From a checkpoint of a small mixture-of-experts model trained on Wikipedia.
Size: 10 layers, 39.6M parameters.
Below are experts of layer 6 (counted from 0) of a mixture-of-experts language model. Rows are named router (the router's row for the expert) and show model dimensions 240-279. Each number is 200 + 40 x the weight over its row's rms, rounded and kept within 0 to 999.
After each expert's rows: a language model's description of what the expert responds to. This comes from a sample of Wikipedia text that the model never trained on.

# expert 1
router,187,199,158,276,185,211,290,277,181,212,240,163,178,303,186,197,279,187,207,249,127,151,152,174,270,208,182,185,148,169,136,183,219,220,243,242,196,215,135,192
Description: Latinate word fragments. Inner pieces of Latinate words, often before suffixes like -ated, -ic, -ous, such as ex-ha-usted, met-all-ic, program-m-able.

# expert 2
router,246,178,243,175,253,237,188,130,190,205,220,221,210,201,133,213,191,218,264,209,209,137,148,209,165,216,241,224,301,217,161,213,230,197,180,208,174,183,167,315
Description: Capitals in foreign names. Capital letters and pieces starting European surnames and Latin taxon names in species lists and biographies, such as Van der W, Sch, wimmer-ana.

# expert 0
router,131,161,247,263,170,196,214,128,183,229,265,269,182,190,269,187,165,198,220,162,221,233,193,267,200,245,127,230,310,168,199,251,215,271,149,197,183,139,212,153
Description: Mid-word fragments in prose. Middle or end pieces of ordinary English words in running prose, such as br-ill-iant, m-orn-ing, ch-ord, s-inc-ere.

# expert 6
router,150,178,233,205,219,143,194,215,207,202,125,190,195,143,218,234,179,192,168,152,178,175,204,225,96,204,284,177,110,215,234,222,202,168,204,120,201,235,153,227
Description: Spaces around measurements. Spaces, commas, units and articles next to numbers and measurements, such as in (, ×, a before 9-yard, $.

# expert 10
router,151,223,147,167,212,258,103,228,187,204,113,201,125,153,170,197,183,258,120,256,229,185,215,143,178,206,140,192,247,200,202,251,175,208,189,196,206,152,262,207
Description: East Asian names, years. Romanised Chinese and Korean name syllables, CJK byte pieces, and the leading digit of years like 2021, 1992.

# expert 11
router,188,168,238,137,219,171,219,117,178,245,226,227,210,171,185,253,197,207,206,139,180,322,192,195,131,196,206,263,226,242,287,258,267,183,273,266,184,210,237,158
Description: Foreign names in tables. Pieces of Slavic, Nordic and other foreign names and numbers inside sports tables and results, such as K-atar-ina, R-asm-ussen.

# expert 8
router,225,205,195,222,190,172,174,256,229,209,170,162,248,173,244,253,168,207,231,155,234,291,263,248,203,255,141,219,175,179,193,188,171,195,157,194,273,180,93,201
Description: Person-narrative pronouns, endings. Pronouns and sentence-ending words in biographies and plot summaries, such as she, they, , he, films., him.

# expert 4
router,201,224,180,169,146,117,204,175,192,187,235,172,256,247,202,213,263,167,155,227,191,268,252,198,184,138,270,231,241,194,229,132,202,199,202,207,263,186,291,162
Description: Sports table entries. Numbers, scores and team or place names inside sports statistics and results tables, such as Hull, Chicago, 2-1, 40.

# expert 5
router,203,255,161,214,226,190,225,237,272,192,178,161,178,199,259,168,204,174,196,186,178,131,232,206,264,223,167,171,105,167,192,191,194,197,206,101,204,223,136,183
Description: Function words. Prepositions, conjunctions, articles and auxiliaries in running prose, such as into, and, to, with, are, by the.

# expert 9
router,385,210,188,164,222,222,192,239,196,190,178,158,208,200,137,137,197,207,241,234,196,175,175,160,243,151,207,139,152,224,186,131,138,140,168,208,133,289,252,199
Description: Infobox field labels. Field names and headings in infoboxes and lists, often line-initial before a colon, such as Company type, Location, See also, data.

# expert 7
router,206,175,226,224,199,219,173,217,203,176,215,212,180,206,227,182,174,207,213,156,260,141,193,179,266,191,249,181,82,207,199,166,162,232,223,228,195,183,168,162
Description: Place and institution names. Capitalised words in names of regions, institutions and organisations after of the or in, such as County, North, University, Regional.